config.toml
num_hidden_layers = 12
n_experts = 192
hidden_act = "reglu"
router_z_loss = 0.001
norm_eps = 1e-05
learning_rate = 0.00204
beta1 = 0.9
beta2 = 0.95
max_seq_len = 512
Below are experts of layer 7 (counted from 0) of a mixture-of-experts language model. Rows are named gate (a neuron's input weights, with its number), up (a neuron's input weights, with its number), down (a neuron's output weights, with its number) and show model dimensions 0-127. Each number is 128 + 32 x the weight over its row's rms, rounded and kept within 0 to 255. Numbers have three digits each.
Before each expert's rows: "gets" lists some tokens that make up at least twice as much of what it gets as of all text. This comes from a sample of Wikipedia text that the model never trained on. Tokens count by the router's weight.

# expert 0
gets: "| ", "October ", "September ", "November ", "December ", "July "
gate0:171102142183141139130127218145138159078104122144148058115157142117083121097090133100066091109168174155123113147125157160181129147179207124119166128132119152167160106151127112153187113142136162090112087068175156131142134159090135131181179095184167105188100135135093105095106093076139169152088138110148100126166108131127166173190149153139127123094149151114158061138136106132175096116122
up0:091105164102145115118166057103127144175188082157097187133111143152111121143124150171150118088118114090146096130160121095097113147127090113166122165168178139164140155132134162130107111139136136142182165122117109128048196095110113171122150206101072159100089171151144117160146134217133137101125141101068133144147160072131157147101115104177134138095150055178146175100121113165097132184152
down0:144133148107117092208122093149046096148173105127090118132059165144103101144158161140148083118151176132130138126118130121113103151124147150157122183068135169146159076151118119109166208120116137159154141132061161141121104088082068092146135097168118151139154069147154106077093091074134151089120190141141104123152153167189137131172179126147114180082099141132100073084123111114159087132128
gate1:102115162102136164166144124157134119054133114091102073045105110138145141090156096121122132147093121156111065227173128200153131095116114114086145149153118120147116076141192147176134164150157168166081153098128113128174112125155117123161112137123133138114051122178183196132134132105071169117120112160171151135126102078137091143108190093079149132138122149116139157156153125094125137133196
up1:126136148088128142159130128142142116067119127092085079099114103105136150124158091101115152125093097152106073221185097183160143086120102117107137141146124100170136050152193169163127164142140124182084150109099099133150093122163121118177120151125128132111052125176183172117125124094095212132149151152172137142112108062120071137099207095077128139126106141133130164164131142108108127129181
down1:161100132154151124152163081144075154195143196109159105140178158183147116103193168177126103138093108069138109088150111141155087129128105091161208179120201051110138161157143113146129098152130122150040123113121126167138106133139103153163134104194132120095131147106132117175112079151090131111118111124158112095098157149098127095075136110106132150183135173149128065157105101107089112100099
gate2:140138152116095212087116140118132137130103087148151144159195113114156141143129120091107134126137080070137140110130105177126130128101127121114149076132124105089169137111081117173161144027146130108168084170112123097086140170109127133120158137089111077128086112112177083130080124179115116167185189105103046089107120075195091120089080119142129137141175132160115150102058171112105091113111
up2:098143152125111041116157124165108049158167184159138092165016141163148113097098105148152124155076174141131126136145193122098131116102129114098114105087135103174083141195179165082088073176078107155102127144192135110164140145112140156143119066150150174127186131142135150163173084151129139091154149130126160149119096136108126134100118175143106166129136077136166123135161113107113103125154
down2:091136079117127138153139123132121180117152136179130154145135133091155089108072087095163181126133104122163116194139155149137080077132192152127095092113083167151112102103094082111121170183110180094140109162089124150142126171126151151118142162171112190104146119068061119123135114159102122128169128165114136077170172062155125122117168175111148124091121177131189095109164151201106142055129
gate3:138092113127098183126096142127162169061148082177181111124176183130124073122129123157151079106124122130121104113133155177181120164132105107112152160148105054099135129111087137093173125107156119081116113100117169092157219150111147147121135108145106145178138137137107083097089096068098151148077096128099099085201170134139131154140153185139189066075125124084108117127133078112142117127072
up3:116114080127122191104083088097120095090136105171161154116101128102121110151086209161140155078117121136136169178188164096108143077155165119145083131161161192152073132108158089094186103097117117150149108140079195076145114133085163099096132089133126171131166177097073090085112108124134132120098120146152152085164165138163131102082157103118178088143121129163093120137155158174106172087115
down3:135138093105163098122173092135090123141111161109069159113097138117092097148161137114122124094124119124088136157098097077191161148030176131071082068142169212158135198088163174094111176081125080144118142166190125106138127132098108107121069141134078125088165113096159156091145104146125104142145123123136137139121156122076147084096121095115178162159158100170078132121123172153121095116111
gate4:118084119158099144078094152105131113127192161140205144129156110135140116104128126121083118146085111134143101138112130080110139149090125182144116125124106128046130119139124089095105113128091161108115114098123107167111052124088143116079090139164147170191201090094147095136168171185149095104023106142088121130126187171147102129172133123145109063100130139087119159178139088144138139077176
up4:110132135157111135092114124104145094108183157134173155178119072141160116118168119147125121192117116144112082133121104070109151129090080162110106124133112129044118147157160056066123106105107154104100140114099101173103056126126159089094101142161109153196191076090132109148154118168111094105050141182108097155100141165130072116123099090136105082099119139116103158194147090131136111075175
down4:155119157144085089114088109185081100110088124096104102174094114161051127047120157142115158160098085190156160101097145099130178032116184111125164168172139160089089123066082106118136086121136085133129180126143140104090119097184184124129119118095133124126113134102152129122118115121153113165154122097099085176120125138130115167129147100126106070088155107144081138123124175188162164114168
gate5:084109196159213172173138099146094150159130165112124096128111137090143135129131172133159121175158065118122080125137083159151161115099103163137123090058104166188166117123137122110178187095120150148091096100106091113091109202100175132159119162128100114135094157169152093134162125110108143085124087125186078120148127076090091112118092122097103127145142100155167124087067126111178129100064
up5:166140071117075097101116207114161131111160103151149148117175117175126113145139086143090108069126170129136163122136187102120090172163164075089142150183136094076103152141116140121054075144125119118150149160140161169184171057142087141104152085119167134127171126087076156114081142151137124161120164119075180121109142165164135130122150152147143119120123157093097149182198141154073122160160
down5:076164150130134161104129143117141165101144161133122138094112131094157090164127096116171130105135139141180097171152100116132140114182173132165142143131117174157113158083075075066126105206147165102137097157117119129141166144157136130114100121138160150061108138118110166089138151154098151114117124173070150019226124108174092141177119154120176109080119164094151147131196175178136113123113
gate6:146103154128148176124105138145064131160065043126056132101121164131094130136091124105136119165121130101129116171175099144177151163144172124150136163195124146068158097139162111123104122132112124148103180095138126150143106101128143149197098077079111080111132111137212178152122150164105149149136170196151117098120123091110136123118136140128176198133125232174169113148125107110124146131081
up6:136085185124180087117072138157109082111129176072060090123189183130122158092143113107129143133099127138140102124137158188135137137171152112093121051124094131108135149079121077102114108078108174131096125134069109159185065123106131150111100160168192122143088097132124143124115151103115122137096120113132086124126121126108170144103157038214166087118132117121169141127151043148126134142145
down6:144144155146127097166107149192131121246153108103133078131129173172142148075157164134105126168126155099103119090176071118169094143096119134119147105009128114102099145177122208091108153120078112155105166125098062128144123168169104156176121113139085132145141142124179131178115070123151138115099084145162136134071104120113132105147116138141140103127164137182151154154147152125089109126141
gate7:106150087074105176128154147124106168121142111092122141125103166119104110141188086138143121115096107164207158175084170091162135243109134108122125151142105151159138128186113076139091126090152163169153153081105185088106179154105144099128127139175097128177104159094152110130121138150112116162166158170198126134113149174098106187167176134099149133104160172124162105073133141091150112175126
up7:103174096075080161123164149104102125154146136074102155150074148136107124163181079108157130125090115153208164183103141112163154202113145126104133151130107125187138138199104078102094124080114153165162158093090150100120155128096112073126076140138079154146124151088175124102142110160090108178148168197196149157089112150111086181165134122091115141113155162098145123096150151108144128172140
down7:168189138152146131130156146096110119127098113095096111052103107110156053085063139124115075126099125137147061102152139145055163168148160165143112184205182117159143133142120064127162186138121128147104139099109079181115110157136115131134091139125138169151112090079117154075120182128114174183122108114143080179087142156169122168101125142107091165133166140105142148156146104113170080095138
gate8:136079162113117132121163121127106118163093084123152129165119082097159101135150097150124150112128126192129082099116176082109125154119112136095138136143146161124175126114160224076174113198152163127097099070153168162121123154102105139140152096107080146199164193146108123114115113154145133167052060124170127135128138106143137132138102103039150179127192154135094118206138136120171159135117
up8:111178122171149130115088156152164164069161171153135109102138189144120142123091175141118110105171132107162155161123092180157095113127158092132132100104093082139096153125075070161092159048109113119154106170125107105103141135146170142110132154169154143093096082116135113127097154093154120092185170101073132114155158166094137146115153166211090065086093072109175146062108100165130098140155
down8:127098162163141096071078155170146149165200100120125127107140141118154160137115191119108131077195137150169159144127124136213131112089113099128121168077164072146177192129076140117130147151142056122153145103153078107159123135136098101098123098138122103155146161184168110082135085125089120121175117156127137144048158092111182055148192114146115115154110110167094115169138137155146125152151
gate9:163104105141155190091128139161144150077086131165106100143158148114146094115107105131138051113105140168154082121119142161151100155169123109095138154107139100093136095146053151176139096139121155110161052153168152089096183162165134179141165107172162096172103178133122123083043110113180084161118172126079142106170142149147192134131155121135169118070148143117189114107109096174147162129144
up9:119108087075163088111152078118173164082150175107152144135178071103128146146145157058135185174181164090084136128183169144099166084064146107142128101123113111158116186101117154072174082099094160129142169136089087120122135122089125083082145096143142136069144130158105099115103086122101104178162097141170108115068154076068087151090148138113114123122101163128134130140086116089106101125153
down9:108205126101109130102066158135112122153174105110150110135172104119165138083069130146155083147155132124174074110145184143142109100185194162134093124143149115135108179168149142210150123127108112161143162154095100131152088180123192160149167107092133094140070187146096089163159119134104126131116171131178108155139160089144098132199073155109136149142113146112163105078102191085147139156109
gate10:172113176126182166115140128181126203104119150166124090106149137101101109095110203127078102061184146156148089098084163157132113155140127114122177134109116116208160100124118123165150080122198114136093066092133176103097147130064123158158156089167133089168051108173113084076145106115142113111153131118099130118165170147127147116130155181147120122100111117091119068142138103169152130133097
up10:139162155120095122060187126149071101131132114168139120069176149141166066072134098153074114143118168181128098120165151083122117105175113122115150145166138087140128125146107139173098112114115124104177167180179152158141128109064079109161135098157159133161068105159094064146131122130174208138102188161148143156120137148144086073082130133102095124148138074128169138108171141071144140107168
down10:118162083115113107097138159163189087114210146067090101176118096131113129202113112129181078123109100144094170096124088141116128155137160084147116127097106163102132197161142094116116140184058129110114106103078196160168127105166105107120096140177119155113116118125127119126081165135158069121147149176130142152119102110169093075148055126095089187168128081150134158152108113116108075122144

# expert 181
gets: "B", "L", "W", "J", "Br", "H"
gate0:102089172147168148153157119160096164100146149103084101115115137120064057114073207127143144092206169124099100108090141155138175161115179163097094067087121105087102159163070115104169107171107133107128201140118122099105154150075137122118117085207148145114103101116158139128117126105117123122102077129157115129155127129183112214152095101105110108159109140074128145102113127074101146120152
up0:134177078152090131084115168127165091167098080137165112141180131103183173136105061119138105141109094142189117084171127112119107126163099108130196172150110170163166074090188147168110126092163132109155065139149164120114129144172092143150171174105118114157148141161081103152134131112157152103134145086077139112143155156071168085074169133115174140127180148154081101125135101185146094144083
down0:113152101100104144125110197085053153107194110143125148085097104183149171090134082180154120119125100162109130157106167126096134118139076171123159082100106131145094081120149140158078180096148081128173179125128123156174092116077137201121068106160176138158120126111102092114102118166139109102144123082143148184079157119140113139172078181075076119129105102106121145128094139122186115176150
gate1:130032107121105144147096124152129176083100119139152143174194131102116112129135139117139089118139126142211131122139179097095055132115130106184145141128088076136128101113118150161122112137157103149137005068117140157060111111165104160152128181133113119095107117086123147123126070111143127177026126110145110151148118088115121167136145118095131180093144133140117149133169085086124136102084
up1:161176146153141117112140146143172067128147141122113049116087132115136097146142127170117084124166095107086106096122073164155132153170157140095152110080170149138146147112083115103103118120122140076133173165166125073185116113090161129125145076140182094156183138165105108130104171120138162110182120111108179089143172195153162127143149119222122078178125128121171084128069194138133111171139
down1:184107116144106150116134094090068122142178148189147130126166098106085161116134136155094114118097111152110112126141163092139158185114153114159142122111130143113138119166158177156177105125111112159107027143149097134065080191132091115136043117168140108131077129111137163121115154083175135143161119131150072145203134111153137139116127098165124108095122177090184144115190145144171212175122
gate2:157140123193120084130089123141199106088118168142166143132125126058120155137105080158148109097105101162109131116111124157139090119151102091110196120163143122183123179167126117185107127117114078106140092165116123086136117167133110134092172168132114147159067129146119160152141074130137200037049188144129119130144108153116145156084174131094125171154074100088077165117164102080093138129107
up2:145147120161143091142079099104191109099112158159161104132127096073129153130137093113174138110087135194110136147150108138157127076128087135109179155137153143176111201171174109159090156113099087152101103159095104124131133147188105115088138164089074190106056119132102172134176117118137178059072167163120136163113097139075127157121204103097101166111109110113120180161179109099112143123120
down2:121075134180136112132152205144126141146142140124125102113126116095189077135143121066190105082110120117114153167137140154118099150180104161099171130171166168124112139133129095138069089146132103176134189166139192127143140130114146122071049112089063045150122131120117122167189125124160132153114118156081176191091145154131147192130112098107125151154178120135163130146099118172122116068096
gate3:096094113134128109142187165163097181127175069098118094177101123144134103134088137133053109180173138059157162181193136068107161083146136157098149069150152105100200154131179111154114037117119106144119095156121161087108150149121111094107145146122145115127092119108131139119139107114154149108107083139152093102124167132101167130140114093116118171096132133130162122169111129042146091196088
up3:080110094120119115160192161171100169135211063116100130138099118164078117133103145124058133179109114092163169170210144068120132073173093156109143066154154126116178166145162086194115064144113100149103098188119150099084127137123118102104138152093143125123091110116158130141136110122108143144111121161135076132107139152098169122102135086110116195128112117142158111165158145095144130201099
down3:087094141108133148198101119171178164140094130112142162133111137138111153174105127122154126110173118125111157114198076178122165155154122129132112146154119124129146110117083038061111101106168168097092110105178125071155089090167193102144191096135118149164160145157113082122094144132120130157139127116116165135019114112171130128116120076152124156149183137127195130125172116152092129093067
gate4:147066148135147135112075172165131114148103124168144105138142168132102135098125116165155109082147153179174131102132175180164149143113148102101175137098064086184161102091070124156180087097151136111175147116161153089116107144094142167166131113163137115162105186130072117137096146105183178092137086110081104102188167158113118182149116120081184138104141176098186122109104100166127088181106
up4:127098188116121133110113174130198094116136051115108157094093143068158126156156177101111200173119138101131121121160173115122175166095085171171174150132082121151119108125133160092156091096119118144118102128153163094118085067183121072097151147169174094168160098156118110139151187149195104134138082121082131177120123129154175156152126190134121156125078172136132140132108089140084126170095
down4:090116184189106144089186111108080103118131160134062099101110144136108130134171093100083113157136129097125170112093173186197183092178184146146083085130123164074090101088092126062084122091156149088094139121121113093121117127122177152116166172119140124165147114106162131084119101086101104186152160086167104106163104111157122165134122173178135128068135135110110088094143084152139115098165
gate5:131084152199138141098083130145146176146118093127130145098145139114082099106138160124128121097101170129112091135055134143138110133132127116123135125075079066172100075072097181175135100145174119097121136112127134065100141142092173125179159091175131106119146167176125082119079105132148162123128081066129105052185138166143132150159145131114114151105133146079120062134058156157209163131106
up5:117118131100159111159179175100111092165093095118140127132131188166134172178155162108173136142161138180151143110140074077107117173184127111096116145132123138074116174044129143098078096150128155062160156091147183120155133135091135167057140177141131107155127129151141101101127085105115113130115134174143127138092183159159157159131063169147152102177117145084132126108038098136090082170112
down5:087154139162140198099161154147151202149169103144079144101177200147121147116165136178156116142136122143116115113154115135154080206165107171175176122213095070142098061195122155132136134145110127115171108125097186134174160104140156174112131179144129105113125106095142051099122121111137166106160087163101151127123168114140160145140169102156151079102128092107161179132141128119153127135096
gate6:179104144118113105125086069096134130163139137131172083119055104171059149108097096134058096109092162088103130153151227144101135197112133140106134136183133095090072134148142141090121114133103126142105141147139146171096138089133075128112123133089125116132122104118107120100112120160103152051175118172103157143115105107149122115036138134053142133057117163115184152120133114114109106069114
up6:083103160132135069134143131171115088094063082094117152147124174178161148122142153071145139153113108143120086112183132096100226119134114115183109159167154117103177168164171100129160152140163128132096168151130143147149126106121170126117109120129162113100151179109180122117096192091114068155079104069194159101136154129151106133192188092131123129166182133124106075122137116084173138155151
down6:122203124141151168130163103130133098119102152188141119121105112153135116135054170183063115127067191110114168110156119098111087136145123107179184107114116095140155098103069071160120048182147133100122092101207106100190127068128084072141102103153140185134105127101185147141119121114166141136141132106161138120102105117152088122146165155073116146104154121123132119085164168110123140182117
gate7:127073167135136142135120130107142154168161124157087158165174142070148192058151163128078159157176106102111150112090168234161136156129117136127142181149150139092125113099084100192111101127176048103091106159124109136121087101103178090089132138130171145175177110104112141075119112122157129130122125122144116156122136122213155096138136149145141169138087070093117155144124135088131152142058
up7:141195134135141147096137147136148112096099150095158101069094123146134090172088116139157079080107158139137060111177106037103117124156152085138099096093098103198165134135116167070138132141095225117167146099150151114101170159122110159151163136146091096123059175178156108172107120134112122102107125111127150079146105139067094153116138087146135058136155191123112107097097117150147126129158
down7:185162159127064135188160143143187122134070117189135076156166090157147185167130147122144084162085170098138134109096080134130177165133138119072161088158093097132149109102149165161056144121108159130143146103120116169170154157132163085140126167133091093150145105155137094126136087108091137149105146091152187158238084122157175174142157167139117081133143094106127153129124112109160129130109
gate8:113106150116184165161142111125132108163116100137149146129123098089150105173161157180133124126118167160178128143099129128093181216062093105110115165093118115192190104170078088111137069131101159133152146136200122108139116133147056128184131112178169116179157089136147150122158129155084180115130129184179118176149189155136110128113124103086139053076096113128147131131160130113100114112091
up8:095111091102145144181150109129125046139118103110096149128086101119154111160163127140126157127078171164146160137132113131105149175036071091095128155133138140170138093180098100112136091103130141159123128164141082099135077118164067116205098095139165151167212094132173165146151160154071165106144136175173116160142130132148080125096099122138135068059102096143158136146149156128077149102102
down8:148144157101104134212136125112115160210168112129129127183131082099137113106084116158070141102150136129133196167120154110125163180170162111138157120159075136114139134072161184075137159165118179134111181118132087101129105144182084189181123152128153150157127090133103177112170137103089098092176169138146101119142145176103047141076181102119091122116127157142112107146124117103174129132179
gate9:140120098133201108126165128129187087159077093149165120082086096160113106152134130183136134097167147084142114141118110116105134141123136171157195169122105118111139119126142057145126101134084152116104176120119104180094098104099148173134155136189146080102144161169139160074098175121092082159159103090161069089143180135111143169051177169160142082077145104127124191095128137154103082103111
up9:163108090133206083165139124116167117179074079118167127095082098155113100164157126149113147099117160110146120171103057105099128147128117176149159176120111128104145159160140059148147143111071132138112147107104085157122077127092150135120134169168133105092115123146166179075127182130078080189171138114180069109111159129083119142045133122137127081084119083121148187100139168134108085130125
down9:115070134071140094103146163174209175147113120141096149157133123111161146171156087100153110128157137062060135100133106154151129129099096144173184152090095140119118176057161186108116109165166085066096123149083106173100075096134169104178127100094124149122106191093126082132149139182083135144123114106181146166119137099106119128135121112122101105109082173138086120170197128130163155142133
gate10:149093153171132150095137118148162139075052073155137118111155114080131109082069175119112091120187146136151094094106158131125074185131153068091174155088122078157152136097167115108119104148130098135124095092151194107107114165083151169160164142158170128123153087155108095110081091138145189094124113068080110113154115173160148135145126107129084097175153160077098108091101129156166093183118
up10:148103150102135181125157147145195088085130161175086112165180103097091170112163175114146109134190184159174106088138194142108158080117190140118146072128140144134185124111175159152173102105126150166152111161134106114084105101106149091093116097163111139084106094166095112107159105126110158111081144125114121130141051132100076100057134069146096096124098106073132180155144118100100129164132
down10:121114161138100181082144089120065154154104163117074069101133105141149147134090124072132158113154097118169152106138082157148133152116166130148107129148129111120133118126150105115095171154095038114175088152119084087087148201025170173105100154125165076165143130122120113122185116090106084140092147123118155092157165129120145198055156112093121085111088137100139178171142134120124125115147

# expert 69
gets: "am", "re", "id", "ir", "ol", "ord"
gate1:107136137129105138076163130108129069126090076199064123190118157082093107161119130152115141162149098156117171159100099139157120179156093091070148135136149095142108130108141131155089095063150144130123071096207107118100221094137154162167158148129142159081144164118175101133144121158144178153105114133109138147124200146156089086081154146138097115196206148116132142115126109128116105132094
up1:094143095135114128115196140101090081140068083139077139156109143103087137159080134159101152167124146117076179163119128120165108123153072120102141113155156134196135156090154111139119123104122162149155087134189086108131196163153154146148143155140122164072116180141182101146148164164113187193130131121132170171104170127159087116066146127064107140223187114108131152148136121108129103154099
down1:092142140097145098108129130091148119113118197145125185179160094132103153144106126071104050117104151106112135120163116164110178145106153134158176098161154130111160109084115110122090130096134082143085123098165162061129165121038121181146138128122143138056154131090129170123198160073163090114150146169166158127033142137151149131072138102110155109076146136170109129162131157130085130103084
gate2:127135106164165104131039116122188113084163096129152115127122126144106139083094156162070108116129084074192080067120143181122121152167155117091157146095123107157150127166141108118098126112149068134167123178144133087155193127182065131136097118142113129154149108138159078140149121069137133164148075159136109125134067194142111182093108116180123162143137210134118067096139153096149151116124
up2:147103129120095145112153187163115185152091114111166132120143172080159092101087094176142149172157157178093117179135099137179182100125125110108173126105125120156108059086091167141134150158126109120131133102116111087084122110081178126145182157146184092107089173119118178132071139168134193108136187111059131128127147110073181106129168133086118125107099069107139144143089105144159073183134
down2:084120131180127155125141177107105180138111091171139178144103130117114107099153109133141130103132153170153057069133122138123141199129097095129172063158145130082175129139114092143074093093159167033114095125100143120043185155158092140126124142122102126068179104092142108123149111165151105125168174147122121083155167134120124156180092172128103109140106136100176176157109085132184141127083
gate3:115094131092140117124152126159158119098137034138080101116136147095129051182126172189202103085098111116152139100148122123167142136158158119063096150165087138142163122079145106142143147185101075108137144155101148145110184116130142138132109100167063170108118102114138189079133207137111151151138147065101120119135146204131151138140131178113175124111067122066149156133125093151149125139158
up3:090150169077130112168176137185169091102167062093127111099103094114115079209168167150210107082109061133156117106153082149094161158138119127125042124160150141079169114090172116081126174162099093103148110140120161156155118124120113080092112101150094142128163105084135178095176170126101089129145143107129144101112112183139121145148118156110155094115071103093106141116121126131142144174166
down3:150138047122074089102104124122128147152120116134142101168117108100131103156175163145138148149194150152127140111109157145145178078148124128081145120079080129052137146101080009134128148115050138149108107128124133094126166154102100086126119111099121110085152126151188131132144145144156130096102149110148089141055158167081112151102096079108134123150173099220141158109130128087079159129158
gate4:120125073165144122115134167185133054096106123106122103119105206149155160162154142105138116165118133125101157158135134170117130123091079143203117068085122192133157157130106105132204155134166134115098079142116193127118039128141134114129125115164140116052156111146090082088139171127132131068108120140099155082116186153086155124154141138112078152093107087128163111144140176148162112058134
up4:113124078150079183150182163099187115194115120100195093141139176173105134167135135063104150160209128179147148148137120100153144184098124110115129157107163112117134091099105135085159150157090105100143120145123090152100049111101154087114150131150135116154155133183179147155109152126146133079131165090102137163132138098108146122113111074102092142122132105139089143054079163122168166146047
down4:137134164091106095119122129159127064118123186100096132126109153108126150148121154136068097107117172136167148051130131140121110144168142135147126101118188137080155073109079186138168089072113102109138125184133153131170075155103128146131158162113087120174161108088128105086126147129085072106160077140159098126139169165169096037125109159197145104087181136114067116112146147089161068105148
gate5:148138073144179116117208137129158072126184112131127145096152180153119122137085181119144079103146139186143151105139132152155174114117102131143082069176162139139153090099127152110145101154144121128172125133113160065120172160078165090135177179153113105160187115144107120157105119092141131154126128080124164075125133076133116212142177151167111117155093148152095131188072143143052125171156
up5:093151048127195101118155136130124073097160138109126140162127156158128117183118180104142098153100122179134176123123116122104184098123066135158094070123178152100133090114151129095092125144123164146186154152123135123147140153125131114132181194142095151165151070102142122118135117073119129180137148089140167110115120118126102224167160136176104142130108156210093161181116136117075114180185
down5:150097153160143079151085162160080085142158163125146155135114106081159139158137114177128119121093105159057118134046069122120146125072155141134138115141148149181130132175214108130102095123112088144105107140144159179111076095144137154135242123190132147204179135073144134157135094093137114138130137058147136125108115098110148129118140127147153145084143097122089120171090086139087152159131
gate6:108136116138111132160150142109130130112167133114098166081136141107204154129116156174156092154136100115102175130152139149160178045100080181190108103235090150080134119120123092132158173125118150111114150139102202108118120109134090148111145116094138118136095149132130015112181124140099147154163129165090117147112119135078150111106152124067067146086089137146084158104094087113092124138089
up6:119148132142145139168092180123135175097125096127200130143088137125149119170177104136051068143129132187158136166094159092135088106049114093100152124017148114125152122164062136158122113134086145140145167141107177169105127137126149082153156167087106107154116150116115156113101115094130103128123144171093153110096140176136139106119090116197123178128167088160125115109162142143124130040183
down6:129156147182169113157168124195119139130151111142152069123120157145147144168114113155099118195133117149158145115177128158061156177086142136127090088116070155131108142124138154100094176092154112164140188128199171109124083118119187156117114133140060131163083139089155092125087151161108168102136156129154172145094143101101064170119125132123143099165087150155179117106063117158166142207087
gate7:100104079121137099087164187074111166137161096119166091103139177140110116149112118144071117160115124169113080146171140109151134141165121127166117096093128179134141125140104150119125134124107166109078098110155214148057097126118156132132136179177142112107138130143157118153101117188140112080138145090121077102135171097027129153176160141087193093123082103157131109148049134108159154132057
up7:150116155117128151155075052175099119103130180169145176130132088104129145074096091144164094124137155108110115113075124160079180091128139098111131144159099064104115149114118161151098131201146081133185163134123087096172177178163130104150128055120130116129123122177116140121116123075166166143173110136166138154133085130194152169134119162191093104139178139108133147124201181162116130155176
down7:133135129171100163156060160101085093102044104147128110075126164094145084110130085141148089097131105119091048163129123161076167110138138111115068110166074090051101123181167147090133116081143091133158141112187150095094128148152164141106139167150101090150155184128096126110113067165146145127117112088105142075114101130153156137081126108118095071098114109126087159097111127191107088118125
gate8:107126109154146136113146141107157036150172134144091138139202109088129094129168096128105097141093147114181138123107107174149118079148101206154129132069083186095159143122131072166037185123155137088135129072137133132117121050157096138155133164094109135151136132142123090114199104124116184107123127148121172137130110142098098075130109159153096158129104100116203107092163120126195126130130
up8:145153134122089135197076086122111248093148134099150136142112143142123179132055151122105153124126117149085107118096133104106176128151103131090124076122101118153120123146133158123153075152068147177087132185125116155153141142170150122095137109145088119136068156180171133119087135149154106187140131138195131137131087140106163193094162154096176080156147160124087122111121093132108119212173
down8:114110164133091174143077152159106099140081131125149150155152144139091066150154121127118055173072132183175166091121123156108131167114088126141147125108100112123080134132134124200101064102139128067127186170148174111151159185107185100156106078161146169086136075068149122126124123100082148092078103115132127099195166112145135105091095167157135211159161133100133109114100135112151101128121
gate9:150119081158155077087136210105113120121173177130167115114158142150117129133080108117147125108205165154102203113132087118170154126100145114154147113141102112116120142148113138097172195143130060166086126132107113125133053155145085108143148116138111165172117117131150096148109137142116081189126060066077144148130072132165131161138090115097125109092135082067073112140150195163124145127185
up9:118142074106160096044181173106133071202171140137117172133115098129115166109084127103159150161161164132093156135080098079216147126052164147209137134192133111118139145167101132094170152120165118182148118155099104114109107117145080128178143093137117179118106120122163106114160157186120101171115056083130146148117098111133144115127082136088149112091161143132123134094168146146114133120146
down9:114080129119138084160101106156134164137145102120133094088135108137115105132195119069140156059121101150167123138142081101146119143102082155149104104215153066207118066093149156108169093078171117096128190149134139162118114100153161123120135143113152135179136096156166152084119106143145073140141119059167162124073093154092065149116076155140134162122137147156158154105146131075103079103081
gate10:104117067215168145151121082129136190159079123114100171088139169146141161090104156094113098140143128114162142121112166146039171168142075165134119103160119140168143133170142120154107178107131154129184161175106112146139178134112177143146107151114112174180123096115111106087127159168107103092058158115116168151107094172164188143106115204157121105128118095112137129120123136162121140084206
up10:116095109180150129071137133107173068193124125113056098135146108101224087104112146126107094067101161067116083084138111117169133099126115180127152148153128166137133182148116152141126100150137114090172124164093119163156120066119076151135134142095078123108080152149158162113156163128137169154076070135166115136126101131157162136069171096130126175092123187167097093082155129089151142149142
down10:084117088074107155118146103096115148080159051058162130112163117105062079122179116161157175167109099101148156158122152121151146116099133112111078152112141138168189161138139161093164136127160141088119139145134124131098116156212160129136130166176146100138087156110125106121125192063114115086162176091131124143220111154122110133162095183147091102133114132107106139170131148167075085103176
gate11:083110156067107113146124168151128128151160087162071144123106129104073101155098203151125137147109121144106124124080100191145104094104184055081120119087189149130113099169139083133090155152076137147157187051092213093131107122131169134154122162147106118173098138126152100185174140123141085117145129106117132144155103110147111126081076113155133107153201141112130148157135063096140163116148
up11:177155167184137173085114116124164173107117105121184150142135104142156172073128119125124123110155160146150138169171142039135138135156060177111140164151084108158184157084144158144162109134205105141101099193130074118100169146108100128138170064120165113121160119132121143071088122164173152121135109166099125111139178176071142113184152139129153121088148130094164135124109188102128116165073
down11:143084113124144104125088147124112125159140101122111123032133120065136094101111083098134150139186130113141112133146079143179193200082101162110149102148175141077108116129100132199160058197157135157125093125086127105098128118102107113114086189116175122100086188095134066127161085133124093162100100105103140180158088119084141129127101170140139077122100164168167130141168152117088120108123